Experts of a small language model.
Size: 16 layers, width 192, vocabulary 32000, 27.4M parameters.
Below are experts of layer 9 (counted from 0) of a mixture-of-experts language model. Rows are named router (the router's row for the expert), up (a neuron's input weights, with its number) and show model dimensions 0-191. Each number is 500 + 50 x the weight over its row's rms, rounded and kept within 0 to 999. Numbers have three digits each.
Before each expert's rows: a language model's description of what the expert responds to. This comes from a sample of Wikipedia text that the model never trained on.

# expert 30
What it handles: Compound word joiners. Hyphens, and, slash and prefixes that join compound words, e.g. open-air, long-running, non-, mid-, un-.
router:509505565571586466539502578465408484571526604540454564506420540406550554539500429474532461547547518417502407464539551587498508502535506476550479517528557566473471476516555534437561474409485562502470485548441489469449558590542524433514514453481404496562457503572554522482474516402424484470494534483444479469448508537501463526435532530486571562522413414508471485587497470480540553557441506546459589505477552521467579556411410454492516569524518541521519626452500490545485403563462410555514484495471472437444514518535511441621510533456416526526401404463484528529462539579428521505
up0:448492504493505453443518535594500519541575526592488510513550603544488462447524493433522528432543509534512479523439482508489577539470502519501469409395548484446384510533539533512469473482514518506457610481392482479494535462493488527575463480531480418477572423547480464469544560537413498510349592476466556437608522584372551561434560481455541486531542512532560547511469444519558388494539519559504495582475515589484468537385583477533506465438458481447439496500481491540563381532480516499468542492572532475449475476585540545454506545455499466456474540448440497417586584498515453452
up1:556539492464575610532506506475485508478415433564569564492521500397511469481525434558557472483515578565579490588534528451527537485436431538507576517458498513475435489584549474460542509516478472541459421479501506479629468395488526473480462345461442393466504438563514545482501483562444454465511445526526485523555561493477487551411578538464382580555425578519510543513521493412459575589520426518501516424505427540433449504636520510541573488498464562550482544474495457455514501489510580451377570545513473491522491438511553480479523499480462422525452552426524536449522487487547486465
up2:491510530583479500528484484561466517540653446498448446509474490526467572399527454515497468489540660574560490561499540608572513537549485555492386495459531500527446463459536479492458498412441485430429519487576470482520622487547484478491452476537521448450521464458484350368496463446440543466583571536491502451430532491444539503548490521482468489573407462571525518511524534436447507554466524473527569500489601459468442559458584510511515558532398549459533452543515532477471407543446512550505475473502510535503448436510510531542476415496389493599458468555593509504513508540502518449
up3:509599531572451474550530551492450502430433530544488540443540449487540648476502479408503551450466438509525518542536491455503605503508465495517546567503490444499523536605454470565488443468517446547470537536471425531533568533405498577394443532532544498507504449432557524426476552564413497487529463504513460400559386583489470425469586407412453538473519523478478483397480559433547536486504455539494514532468484494436512503472464478527569433512484438502473378531531554516557516508437527453469458531460543554636499497608484535434523468475431464489559538455577500538538474547619467539
up4:548525509488564537490509504572386570467592491557496579467450483483579581430558482574563462536536431476543500497434532539450512477528550494526449541524453507440467532450502489422514428433446562534515531492489479510477545514497507499508507473506515494454529404481450546509475482474553446598525515580471414477525545600461560410571499518467495511517485594505416390453405512419522450553392586483550484468501554490522361446346547459600481596585528539532501486453585535516448489492554495529463416504541466481566569551475485452583563531477516479461536481502461479481516390496458440471
up5:460508518527504472525441444484594521486570460527461482509485413517440440468485517530583508489491459524427512553437516463500577518499565467502554535499548369466508537488469591494507566494500533533416555563554422490470593549525496458596539454507481581560432528548501496575526591358435497457517472579509459546550462403487484488534551533509400496559444511575545473569531455573479410547477495521547509429415520539526446396442510482507506500445523552434500446546491507494455496384492547541488530461465412507495532529482414461639509484566441538468446535559517516484641436480422438509
up6:481465513456518454509456580527509438532513431492430482434460648495545590473475567489500454425519524509464542574537497506522563573509493527548422520542515561503486364567560528426534445542656564564459504489486503471494460498539463426534523488493460599497525451512427543604519520491447527489440510511528607560490544488548499513473564437461497431507506605509540544445479506419535486470524439516510450497486503521485530458427437440414589423523475478557391432444503596419476583571474486494542464500368542498496510531447543482457453483462558436529548445565529509397516535523423486530
up7:558482557497591489462498552510532536481459551391375430484460484602450536589511465504533444458460538503614475484370516474536502557544434516472442538564532470504521483463535464468373553464428596467509459486504455549497532470465468610464525506563461438584578459612509549487557562463450479432431453426466547420461499519495564471497517494414498533479531498508544471473473634534510465561549446552462557501532487530581471456503514446474598468429416488511542464530572508447464426538548492479560541513515505568541470416480425464554514502560470470418467544618512500513513409514510510522
up8:587500438474473545490578552428489592548504454516478509504572480464475506561478585548502512512447523400449484486465534494466465474537524456443560552515445413427443517542526512481428531542434512543485479541537482472548544591468525474534589453529459544557510637500343478453549501447478566423391468546522516546413495426444492513566459439541479505525483512561494537524487516461450504522584555554581498474519482550539515487552577499559561458536585551413359546523539425539552553425516492533413505417466536423382465509384422512493546468503542491457515487456539489539504464489506433554
up9:500564459506576495615399515456531558553528530543457553440546437530560486533424489473535426499415513563469463596486559509486436605489388544548539476487526506473489477486451478466486487519449479437589503530561495478365470519459569558555483447417490487482582463455484574496541548447505513494512565416526462523476499521502544485493520547533429512578515572542513453508519503468492529558453510545571430416446545521553472528473550503479339511585604544478479518544529517416457521423485470502536525494403477454506441512544521462424541563577510476543514394398419555469485448544433444598
up10:444428633607559450481550500492540425597518480455523481558467514416458480437524516439518504420462542449473519522514483574594526469513543496514456487504518546460522469512392473465506497424596463514525522490583400531462481480541452451477583604487482524523476459502478579404440542509443482542595578554471556508551546508468501428657468493310448530504460511524524560417457565595468506436567495562461568505431501430477581506532601436448510468554563534505518485466495475492492493519521527506518480548548562516465519504441505432430504491514416464520534473534463431525489506508456449464
up11:580505478408509516541553545495496440458443474521537418479520536530476539470542427506529457348379441518452452512503562462436544469479516488481493488477598436512505452413526473458448553503501508496456493504468487449521638438507427566451450515403519505532450466561510481505675554565527534540535548509450497446528553513545539494531525550490528555518485559470475529640483532474430526612522600523553465511579408528508505496489545474496502507615502513446400489463454475490555460566422485527493566405449582507502468477501434546515474549563447436551485451516508513480515446584514380489
up12:395576447455456432524504509437554544481488456554460559500481363597536416516605540508515395514434481576492564454473531407441486521397506552470508421493501480477452551576414582576394538490583519499497477581418558539531507491472480528492408504579543585434469562503524534534442505561562392488486491570565549560525428457574530488503462467517489487489533570420480425548519538560497543467512518440517487480526467449516505555386483462504504438449452468379523511557465449518470557559519403557492543497551464463526479527542526545564557493552487444547529556536480477547471516447452508509
up13:467454455608480491438606511604555618459510544597473475506511438469522447570509513474527489554644438613441467573515547474497460427457451475431420457513532494465521534447466488501458493500474511515511598545505389460534577452474569505470487517403471388547526492508458524484418549486509468542527566500467490461474506541527557569495540522529504429527466526464512484462549537444682537473436572525498462524429514450469548488531463456459490555452487501400587422424457455522514520488523481501454477494543627554484526518479402503506492479537525525452475545492392545532494594452441517535
up14:501576465498484489527465452567506358541453493566484524521475391520488451542551459496422420517538549518567484508404540529594523404579541516480515441512465522489472572520487499507515461499454555515570537455616543548535435478609505468525411450499511514507524502512384493467479558538400535486501409548544472575454470447532477438467480455534564622496479474497505466570528485505554504536513470496523519538626405557458499510504504398543528438496413402441557473532523478442497526486533536519547445486450454478422464576541493584515543495497447549426345524525571565455542478452469553565
up15:490484653528564430484579518440408563512431551463520544528544461454556570435419427535493432527516589517497527522520484553514553507432443571505478623496460473559485461510504486397493430491489550479456538529520386493471420578455438477466525495537518460538512563516477501591568566437424537457445494464566468568487521534496515497483556501486484376452532558555529544495536488501564460511536453607528460507522489536623420446416513510448485467538457540456517526527523466499457449466454467527393535524480413527527507542444537445581537509513545479512551458548475539402505481482328510553
up16:491478493589514473457471561557522490540470533388443477556447498408547479453558497524557442501490506516551542564479566507526454478508501490525561410579477480468505551540505484494510520469538448591518480623523430440460464391482479535440496560437411529463449541483484535508495546489430473541454599407467411438574457543483556486363566489547468509502471544402372529476572560432531554552523583482569411440563490587513485493446503492558507514461616560434527532577474519454469525549545430585562457533511486537552445511550519445489475547419515453546497507538542492512454534448474433406
up17:515474584442445447500498502490479537596516584545492530543478506527493411433491458584593489421478512592573506606490490494553458502450424404508521477447435488474518574449597514474529455471483421482476428479472464590534509459448492497532463495521417483444551475388549506447502570494442548582414500548544532514479537443521497485480526511424496615527454435540496555576520559476430444530432522531556540531498384492429483502491472585494565434458482472465524492463547507513507526450587494605494529464613499453462467465514514503484523537547425526519405542567504639584510444481402575457
up18:596446540556486484483544558429555506460493535521454564427527422468415475415559579509468459433553552470474542497447546500482514476452510459551501436393520450534433518452461571519488530519459460605505501472534513561450562462653528572445470563533427510473516511442447466489512532441488545463474539395560515525502513421404516508523575532447487447511549475505470527445528537485449415585495536489485512565478457561501398544521477543500354506439498494557514497496626545564487460499455458528489487480524574505571438551515460517647614471459493393492448542487507584516542446506557454503
up19:550554530532569504537448552483409511503471538430471458540438530499498568501478488493469542584471605525561489515418522434529450461600415491546446473520498469479477506516486440461427468603511515529543484552669494391508528487486473447565493516461572421382501410604501509456475392485510450517526481568531461567506471527500502513475394480469467578477519573423445463461493527483443591522541502435444488470516567472450628523430473492455565538547461558489519508520481500394462578489534506511435577527487437458544489590494388558537497563472518531510511525565518546555428441523419537519
up20:421580499553569425450565497532431478522525559461475487580504524520497563481490524542495490473454509525534474467513506483587424454567466490503510504434515559550501525486487463476509470536544511511534535458496523543377576462567567525444487556502413520449524465497614489499491571515417468531520564488458470472467412472492521511450424494561592438502507579529509477548511575529458547467494591567512499484544528568446553544428475558470540469471421529540465608373423514576478392411403515554461528500513505426559415527610454521520391497471504546393538492464497561442591399485471453408
up21:430483494499572535495454502578526506506499513397451534566543568520500444476466525464518471476552464502504460512514578566473505458460438500554502576488556549449493501377557467525584427594506432475519482480542431402474501546496497485480441473484450531605430466497463562555455527458486395453488473505452470518511517479532506488485530515574510507566497500522422534534596557523464516522552510555526554489397610568418546422432445541448492477446577497443517507524466522577582446611423546547417602553430394500556565573424389483485474466502565586478548503527559471469428401461489496508
up22:454386519577571494558495577555483571472501485431444480506510478418479406538490460429534444532477447540493481403379529538625480542483481556410601457460575508479552423605474526566481548490495510479554512536516468438610600542422543443480485560571486504411510506513419566543489531429463436469512427547528449516523491529498546433572466492550477553480411462518535507480518418406438411438469517556460472449554471524490498584493514486474457567468506512450534540513529499592507589531531520596495491448543516530505467492531486418552615473474434434495558461465490529495526539441478568543

# expert 21
What it handles: Abstract head nouns. Head nouns right after the, a or his, often followed by of, such as years, season, member, life, series, process.
router:548572481472509528480427487442484566544565542419561566579558598484508550528438549559412515546538432480556565538473549451487522483520512375543522533503507462429470520471428435523474525492412440446487525568433449505522507581460530504438466402511531515577529438591517479419498562512463463455474491491451429485472490493504520505500518443540420548557421607639420581394500467452522484489603450532554502486508484557570487535497493478488533462560432509533469517539558578542553472420407467550478455556434556543418404432476492520552510448556454469531538487468627525461505446511482537508
up0:457448484523521520385488485586495555531390523415540446484538583533477428476534518501434472485456613445454464474503548523562479537523477566590480353443446529604511580481494571550510544414454468506538554476498488406507357498483494512494504494560460481475533539569563384570501448519501584424451579505556463496504497590532527485514485514493488503517545526461489556431475521487425453520506605519573516468452494512524437606517475561491486514576457502477464548506505528428534501491479481440513526469510468475466412528484445510546621465413548470418443525427520439597480603541536554465
up1:551435434484510525504550515517433491536471523559534470513481452491535562519499490508503606514487455496515537414420555501529531439501497408564496533497510440494481435551463466441430579509398480483545566590583407507595445470566494502542544489501523476441537475564491536503490411464478563399506580561428566448507504528525619471512479466450460403458410418533557435528495550520554446503519492524468620600486533505535452443398474494546531546519480508448618531448494569502496500439489482485482487513475535624547504555419566446472526528562560441456504481451497487446487549549536335434
up2:531440478477507563432536511435502469434551375547424608508544510480516470463593535514405390555528435458470513503470451496455461481425499382445474471481450514570556488509516504488558484525583454516530523472526496386512529517496485559583523533538570590508548468503462594440496526571460456465521506539462538502502456519472438643508601524480511510528494534499451518520512506464519550556541516478526552480531523476486530534478488486564409547506588476433460440541588520456518460451379555451478592469506515491466528540524550524469470532508614448542505384414469383534370509609497458474
up3:507455538487587513466548525485503553573527447513493573576566401479453542453445547531453498580511554522435453518569535506496478483499427538506536462447568518539541491482540449403525494528589461539523501519529593535635505476390477428524499499387581559431472469515476473509461489545501482517494473479561392537460487569489455498565532514542517417565534483500455491496477523491473531548505448453537493502465436421552385499542469458487369535528442524414502534395548550444501576483432442503512530557406471577521545499457494540476575567564468599540584436558535483494477376491434418436
up4:500565592535478567528464555439569492483482546516532429495507502531468481539572529548488553514603542402478452542476383455556486449456402399534476425444509457495564461480415510508455466443509529553567495445470463539473488540536484466562402432525457385479559434494448547475536470617448392536543556496573492530469558557506460471527450557441587487512540547483450402523465533545508513560535498510533476543534499477497492476637538600548593458551462446539499484522507438506529450436461502445423562527479494505492416534447403541505460552559467582457556501453476431519532562593422512502
up5:427557410468414494524431534492492461504530439526474601501482533598472503544459417567529533536449393449508500589506482506498465502510557540527443502551516358545538497535448595559474595457543492481464425547536475576467515594458629427515486526509565538550497448468469519529517511452464569532512467535586563602470476533431505468576508429429496450481433529489541480479467560397523533419576510507571517530502442550625470533493543492504553504525540461374434467480433480480543481375501552504504481501440451498447448541510527536540518562526474480477428455481518482427449565482441459593
up6:552544490528512573544494407520380502541428490516438461490438524483532588518502438471588547515566486578530487510438506509444494488570480436435595554463532483547400482529495543458476454441470464421509439492568488548495570487471477530435520496565493470582533576494527450508516518506491446393589517536391473480455415542486560538468528592498450522500567499571448527498573476492454543559481464428571417585587485596492478430542589556465574426534567527451482534423552446457475450502505597399484422430403541498485477555505444570515489533559471462475426536504438472554519520506548428507
up7:496545562569487496479461542506474525425660470397480555444420449501506465492345555512571495543569455461525422545515453514538513446527488539437527522452472520489481457459571416607495446417558532494565406512442467498529515482444523464490541578504558360542509479541465530489446482497419516538422512534516440528432582557524561479458508435594413561420551386547485490493487551541507571428436551539560492496486499517508461541481530515520462562435528527426495528506501514513547507537415475506547467616519475447470451506502527491579509545489441488473597476384549554512547570547491466520
up8:478516551454567415376551481496526467405404526530522533487479433511506481471494557488583521518441583515473431507464561535596447565469508459502456421531552502512526452480450508557588529533470462478566493430558549438543528459462468438499503497500499454475576537459492483518480488480606403522530464542487584438592488529536496529546433431453520488442506501436494531503510592582443488444570570431436487529532443460502570466554420437578469491495525533508487561507398509395529533414394527557545567519454541469586475408484526555454543535483497542488494543613479525594424532455397566543
up9:510403545493507597476481509518459456421504475455467530484540532397465557577487458485440439435474579465555495411503537525619453532510564466508496474460537553527448568508571535489473490424477556497514351539577416493552531488486534496494509602506502595457516545533432566416465480488474412540533561464480576581515546560549495381385554553462527447535494469542422455519493442461509500514517495594541523456486498514493460545549479553474464508530459567430517485433443377497496442568570512588492462540620531559454509481460421522527400557513447524532497493512505488494568487510527511382
up10:456547465513480401461451502534448503543484503411552526530491535495433478553502470472445528611469558437548594574529555496628525529449345483513495530512516439491599460499535550582493485431484554399447468497504404508502475567480391568484505435500477534527501402469471522494374489490509504501516472492499575521524515460495470390515497583467514537570480471583488395467460471445474616523449438460492532509555449495473459521464530512494547479492532576503614545540548487479413474469485430543514578490484428488542482502552481544484559590537530482526429541569624521434516408534476493585
up11:383395553486388533564513388571520488462483457539598508527523469483438360482483554437526415458502481478550584472589532448481462414547480502545499511496510551474407464521431535498529491490529535493499608438474496488410504491555500496453486510540492497561541436532520526570523538517463499485476537535547496552519483569449541439508441501431542506476495515528590567486383528503558524465542493515479475362530468487516532507448485499507478565500491538431558596449418391526516513571538542519471393607519482558491418457458520432563456565549496516481543436509537603545599487441447516571
up12:623410515562471514430624546587452527435556502507432478541437486478485493476470524429406451395548530529444497544471547536523527500437409484468481543421429490489448609466447475594556508492477518559581450492521458547552520508435522477535477426551427586478516433550479600500480446612501535480492442438467492442504412578489485496526407443488471532431485515531505590521563524547582396529474483523484617547503508470441529466451493560502516508599468488614484477483596478597538510463459465515425467485551492526504554513487520483488526487389506511401544542507480504444511484551552517501
up13:567459440481515480453576583541488470487478468462578533552461423501491530535542473493543471474503499519582616536526435579554535465487526523466469629485469526483400537521527466510479485465426536529522492515486556532490466455517659477449512443477448400500444528504541500464455617487434451468468448624476492430521545472512558408512560479434443460508569582448500492502547426485440503487555589487524617610488497508547533608456463513500438509482501416472466495498447488430482561512534472540445521477383518517585583505441431529470533411451438527471501506477603467453564586523489435464
up14:436489535573503489430535394516522490463435447439463599633535573442471560473378580505563459479572465487543551498380549567583492458444504579526538438534477492575431565495484468470513501523427482456532507551450503510558539485444496462549425460352558532527508444499528427503506446373443553477553486455454461516523489502534566510495527500469510480501503588450480492509493582499462448424498422474451441435545464510442536505511507450468636588486433570507530592533495494485492449536509539623471554447546488488549521468490464527529518484497569550506578570468490519471588484532505480407
up15:488495395521473455434570508500512569540479434556458527475525440519551440477595592526537386527536505466502572430446582459527544460443534442546532550465471387538498497576441451501531451472513552564480479550473528616493451523434589407492486525506519585519514502550539508500485485431408396453405612411518493528556445459546547460532542566515377509542465503445476443548591594566545490520505480452453503516528476468480554533425519500467489476510584456397523488490536523447474520481513479508475536440441584591531513537501535475565435526405535548368498459541509460488541491524513565457
up16:436589460576541471464450501453465582562441502544440611479517534507559506375548503421573406479563506428467555528397584549479492532502513470560507461521615512488485483584598507443541479605553505525496496523527472542488475485447490356441436551489446477529533503421425480506418435569489478458525540457437574530518484579455550520473432489554456489604382474499504519580474571536519458501533413542502458447452448487433488573429538492545469535530515512508439474621465498493465486493520561501576568467434432551465487515494521560455495505454486524503443493548469481438451542532535516601
up17:470409527552548461527565535561469535444495483562549529572477443507459456369597438471518540517560506394396477576493482472502524516552490413453552524438431468588454541565541511501520503423536586579483506431498506467507458480530501520659489561525561551421460491479448527485389548521559557534431503542524524504556502466337463458474476560475536581500475479469461526515566486529459441504451515498589564506465539546441494524556511536468536498498528499558525472493455439533490491431470508545433467406546430517535515555519555477417396547392428561469583458479552503475520470450554540450
up18:480570550577524531474540524519554526543576622520477435480512475505409497430460544467507448478457546496472414470583504490595530470506429564580454537533541440507457502565504480473491454499449468484447434524525578585570524369615447509491459502446555438560430521431581420534445458472496491535515442514531525521526530524440480455522470620562522504428418504580468565505526522463529506462484510476454562568498467472535420456413507506431484430539322517551430461456573536536456468535507418495522565559510503527539535553528569559528514529594430523476483548459466407496542463471477446443
up19:594562449514498627545499533549423472494576455471410503513500514538448442466487463581595476486538510395636577535516454533532485518619451505501558527474434600535480564483503507560482424471455441497501506467467558550519461534487496523563509541468472591530413438447547497519519473536456439500542518422452499457418422432461357404582605448484476551543495517456563522515502543455492517544512501521503521517452454567488480557427465480570422469495590488584501485525424457545633447461617487508462546514445447472509505475490493507510429464489530423447511507488457462501579507462557486464
up20:457465471595504503580460473490468527590573537500402538447562503540433425515490503485441462463490521462473411506426485453395485548476513530542426499524502534491474407503503463539326467494487490581476558543398511509486459479627438462638440464500549637512474460521494510492541475516514479534467454520525453576492578500507595472569501540524479563450518494517521509483502548416508567573547457485534569515512448527437493566446517470465526464473469464671575509543508450566589527541427537640560494448419486501458471469552453463509449482515562499502490520487484481547453469487454494431
up21:566486450549555504569459539494521492481554490419468538530425533503522485544517445550413473399560479509518471543486502466455527537467582542505498495478492616526444437576428530599433617544460461484497496493567576467522562551497458528518464528537557488502394504433473490509519561584605432501485493546610503488480444540533549474489576500539453523448583440489551417446585519428443521452560571490541543523494562558406478497466516539476560504451482533452349411469482406493485515522491477467489518487450439475476498490514496593535508419425538400444495602471535457406465536549555424433
up22:537498430526429454405584493582472527496496486445526477483510476521485437520491391549502489513513573401467530533512546464588525409552533470446483511484463485479453494598556374516480525494438539495476488473564451652552546439501532519591555474381494469506532454492441613494479623500524504532539489519454439510402454510499601453569448467443526457501505504476542468489416412440495549484510479607545385514554517458515447468522465442565572492490422479550509565482536512507531473498589473522572486602451537586431567507528533472469499552542486467393504528513429538526580493542461483460

# expert 24
What it handles: Infobox bullet hyphens. Line-opening hyphens starting infobox fields like Education:, Directed by:, Date:, plus dashes, parentheses, and place words like New, San, Los.
router:481484487476513471538512464514494485496482579498572392445402482469499510495499484502558467500585591459478480469473566484447367547526553492511466439514502486541483459529539478396541455477474538465482589525507598463434483469560386494614527483480541495513442564543500547512481492460486353524571538410506454434458456495570390574480454415445596533496551475404467493569424463533470527547463471497470394550551581514512555620498465422553415510463541552463589567467515519565517495561475414538553480407497481481469538509529542501525499567450492512542522484534493534497457603607466520493
up0:585546541421438547497423435598505436496574515473475394409488467542459616421487517531430528501545533476479485398473526508453426437425521582619500458488426455522439441478546427511432419484477503469485519550507521478541538447526433472542522454510454564511502561572481484526548504550499457516430531543517445490580527554580540509506507386510476573389570530500492507551512579434531528532508442515554504545650535454520467509490428492471516461511436498450438472549437423517488516553492519489519506551535479417529580560532399531466562532561392469437565495506538486597521491483571509539
up1:474477505532559506408472542502539508580498568519495462417560468480525577488481502526574467500573529460478553433512586531465414478540583411512456548485472462421503395517514360468449482506508491544444576518457580455526455488469455500558479479525572549516477601438525515465547524532503465544417573528484513467556471581601561514546471443520545534470509574526500465605530471550579514472421552558598460484516546483406492488390464455465530598530483508464463522503526510535417537550480522506508493434499394450401456466503484501470578447571514444489395603500490396426540511551465440440
up2:518529550587573502504481452498590609479506481510478455512531559567528466425431505467456544472496539471458583522528461517470500494505533496532452458608450561499502522521501465490501430567461574502501441512551479355372536462551504508544468534501447516486527506557477519529558446498597519519498477561613495417499539560567496432534516422518487555516407494478386638533560451533497444543588507598402453489451496556428484544576603487553465486586491582456473546451498457459443534396491459475428430469520466458424490491484483500485567456557479510455490549461548488511428522424506423421
up3:514545535541422526580515603519577507459583450507530456447487526490579560430553389548457521482552498532547526505435477499478453477497503508542579532529455464489543457556465451474554544453436465459496483495518463549541526489498500487523343473605524420545450446474432468437479581519498588505465434529580525516549464474571547553460423437439552591553519494480493431533443572592504559480506517426524462477520519514454562541487464452474533460566473482471506440511468503530476439467415471440614425518486463463490410553484471369368454500577607544583558481568487501496520452569538547468
up4:542481518459487558523538515582562349545558493508494503496483461459444486536575486526426537425507541455483458500521447468484566538380583475496480529514478471618565512503461437584496450423500457591599407525536532395625500499527442487592520537480536456430430496420516449451472491600481440591433418509486521466520526601521495484486511491491460516538481536477464578537545510423513584515503463531478497481490519467443525496435479544530553567515393534447497537506473487530504437553573444537434427536438458523526515587473554563455484528423420498533420496483499459634586440508506467536
up5:501483509456491528479428441425500434532455470449514547463552575539421548425513573497469421537548550554529504424489524542441455554610498474476528508482474441427576526363490418497511487524498517590486593461564566397431603462450563459559436469513533462437494532422548483399524529515426589503507465501517439568478412566565508545520456572547563485543482504535450527392455496551441489441503518530518480473431454600558489513612520420462396475526477520495487467515563523487492539383523515561517519512555524489424533561506521577541499429423487526514438536568531540464491509563549459540
up6:506527530464610485626564554585483468439544504429505460458528466516482404481566519518551474446479423524473472556410569540573542508490561477432571497409542535535420439460559470565551522444564496467485532560486535547563495503473557510543478531510478502444495517521397511557399483509410473591459603475538611445513520540430512495547536432449477525497429392506536486404495520500413490513548476388463475604429397580490509601512439490457456537487447469472546555529479487518572532493550384540516442505429527531458423557469524483494475587530457485510569494555465536456496484524483471503
up7:488482522529507564473444515507548589599536376582428560510483513398533558426480495492465456557525506524542524452549507443446454513517525482473507484525566537471466520470554506439490463532458525443551502468467607477510534443367432487479481445533525485456567520466568526483468544457436499532558536361622593546429435518475438518499434524542553571522553529504496412579453497439377462516471600516478510488515453429582521462548550518550422533542506510474500509559482530490549506405467519463461520541528564472430495550519492500416483572639555466531550484409498467537506474458370455535
up8:491552453435493437505458596546534468529462479451443532536457511501490493513557415493554469402520477591414475465396487504561475516526532474504370486544481504472514536542550519551474484538552501450415472438516535472424568532535482581494473509425467541448561502600399486521410548543492519550482511591506517473554473436461523503518485477599494497566525529562549515468587454446553525536494553493544481431510487549620512454570532541563352467440494579417358561498534529529480559481471467427421523527498552488399546428523560445538510558479561452484556483561573503435484487497403441494
up9:526489494540436402500488505444557516552541511485397542488431522559465562388518536426437495510575555611550470483530526623484434585546465353501476475459510540497423502518505441415414453449496477527548485490594531466522516460405537525520461429489521482517437493565442507566630464516462496592447554613490517426470530540468435535498479536531467432496542547482495641495511519555488517583428466514490544559581462416551429507552480504456537525436513528414527440493462575496444556530475490465500472575521468453483461471511494472590514574453500492515476542559519464466514542561397452504
up10:505448554503467505497484463525494464528562418573411565589452463495515459389540495512467511407587510562493489601438521615505510520416461546499455431466542538491449498483555442557440557486518494552548459462446456528548484518571389492576545457543462457622533460537394526537479565536543533534511469491443569491424511499508503483444460394364499523564517546469509556596551466397469451480501498463361461560546497544465552467497541555475458505487421509472495544546428443555546506570496488473462485548503470506473530555482474524581436474528516426379528582539576563514461524504486504560
up11:428509562521550473593557506495473486540415473447581461452500475514493416443611509521493567407514533602465525488473450559547510489489565547494597476441514443536515450506454478438537591525445415472545466439535445553482546594511455407461498509461521461481520503615454566484474516449494494613508541514476473582418502474412489531568521554462494498559540416419540506516443457486396479463553518488582497448564489486518461446438537545506452494462525536513455512542527387446580509503481509544503539527547428478554589525523385575524497532587523536473452440522385422535451456545474467610
up12:520557510459593477520502515465516514510500558496524507581692530543503562415542540493447477508470485471434567414499518547456447484574528458365533398449511478545475435547488545518453471479445509455489520546525457428481505535438528478482504558626522461506434467548421441543492522447520440470413512515529518492512591458485558506458480450555558507484492587580437451474544503520513503442556483558528491506516573613400479575524509511571440464441505479432584523638523506454473456482443508502488451457479517415465463484536564439550546425521612478418487488505494515482451599552461399525
up13:543536469471531516474411434478454451502575433441536469546432481480600553557435486540494450455460535555580449459432501560496544496485392520469510532492582485509504526430503496512565478463539492477546481456435490568429545498461487580470550441532468412499421468512504487505567612532459452501540552486474505491605504606412529493556456557458566376520459452526492475425489501454511519513513600511452440484601544533462443536417541547561481599391605506591400492586531550526503487457482486505529507446503573503454458515591504573520478494494429490396517619518499450486440519457511470571
up14:459418423497496525552476580480475582484459498529432488464426506493479474421517541473512579358509522494555546512464481449512516521431387484527482429549436453478520520534463501489591509429474553530560485517505526484545518543542467552550522510424420574474493566368410518549565484503555453492516519608424490454474521561468538483517534555480395500510464604459524497501511499475562463522484539544463412389468449552494406673512485512495567466494439495528516543489466521548552510547538501502402478511535537503447432566561481533486602433565477459504419578476506487611451576437512517568
up15:491538452521543514413561491538509443468517431574573517438560523584546497433492501413536524538506516500508476526534544566491450473500469533503488507394568556534443502516428487495448501541412549571487506562560599498528424501513434473572450417609504445525525540444516507635505560529466503539462380473505592560500471437564504498548479540536401445509455476455529547470414470507408444531619439589474490395494543504573414427463520497461525462416524440500456478474387517551482435535588442521492503622478529472487477544428463452471534578496576518536564540456485500459467549513508483482
up16:541455384515449565408449502604481399507447462416485518485479504496418504578606541543544548605533555505562487548466537519503501436496479555483476558463498475501494392447496419530486474497584414522492556387418536529531514426553402527504549456474452523421508472484523551526521597467556491519494503468587499454499454614482472511552476533496533453329503496467446445509545514504508528569571541580624411512598528589489489439552488498434462520518526482566432528507470531526520500490522577485466516438492481535556503501536435508468473484392524466482536516478473503448547404571461550512
up17:480534589416480501582459528618476399517564503459617536514398431516491462481423488518583479424595522508536526521394511542521460402461470483492582559500429503495440442492486502525530537558440492527451477471406539485520578515510568506521454498447537456570488495452424492524515490460548451533512510467543438480511550548511532576481550411580475500531445483500472565534459478553400563512465568482573418519490499454428475493569522460500486507533456578420552461493526490517552524458536479506426338524518459573532500508513495620534495509499602510452559548504381469471592412510424508525
up18:499571535536483533445529409465406486456524418509488507475528535508453495500459445486541527438443522428535610470536538515470464471443449483509512565458542485462486480570509529481500482493543484472600480521479524478507401528519531458519520420492495538564495440561437534433454497545506493545504617518460582500529450528565529474493456491447493602474521516473469537551397472460336545530513518532472575393576522499634384556483465576536476515528471559480474430544444451557561436408534526502621470446516510505525529488504518484400585459551485516550502460522526561520545644489421371476
up19:442549502576540586553528586553473573511419513422472521562544499333430481446510462491490422517463540525553536569442511385487441509568441544545521480393540467486493587595549486525474477490511479473514467553533515513467548428507498530562455443503541659522448535526389516493590486559463527408500490496527522418539378559485579513440536478481427534525465492428496537510500460458521457499585553499376534474475561631498435520501503501510531453453512495458531492454484457476448627573567507511575479437530539478541515447513438511477478462452496477479532521467533492470456529528426462542
up20:519543520509515466444463568528573542552475508519472484571487459503456538556572526548552544463507452548471536451531521505552463500479495609503574449471442333480458577516501503490568498484541408587597485505410543484539648486538406532521396546469498478451518495481403443465493487593519488553533453470462450456584512561488482466542441519518510517545523558444568483357521429443585563516527462606549454505532514517583476456466458460466622489516494407523456529479608528428522492522499506453503509444528480441512397424475481558472481488484530435428431498535517523476398489446510516540
up21:543517536499470471494482543490550537536474554475453511463457489531523533449604574433497469547484621476525474516531618489449509439509486458482454424575537555478505447395422554466483494543520510540448463480536507477518528418497365410452467592535502537505485488488442561577446539554513514491489597577483440437455567479533513481506479571406471488529447541408508512537542483428452544456448653661500525532482497532528479520458489473493381470408560575468461473590428454493511467424457485552560598516496537456469561539532537446513491481515493462409454566486574490493472505464588458550
up22:496453566428512504502477462555562404414579536461475520433480492426471517500442532473556539465510504531441474527519540498453478530453441530539474522468523503503518524439448385568438527552478533527537507550459572490480651550488395472522505595463532520461528413641530510508537540457377628481518513444454512574514518433484566537500528523461426482474509518433493558581479455517507439459457518436572484432631557540413514509458489418500426539529510438456422467564495477475501486481482513474524476484510478483558561582476516435519450537516622559423461547534535657446491532468526480514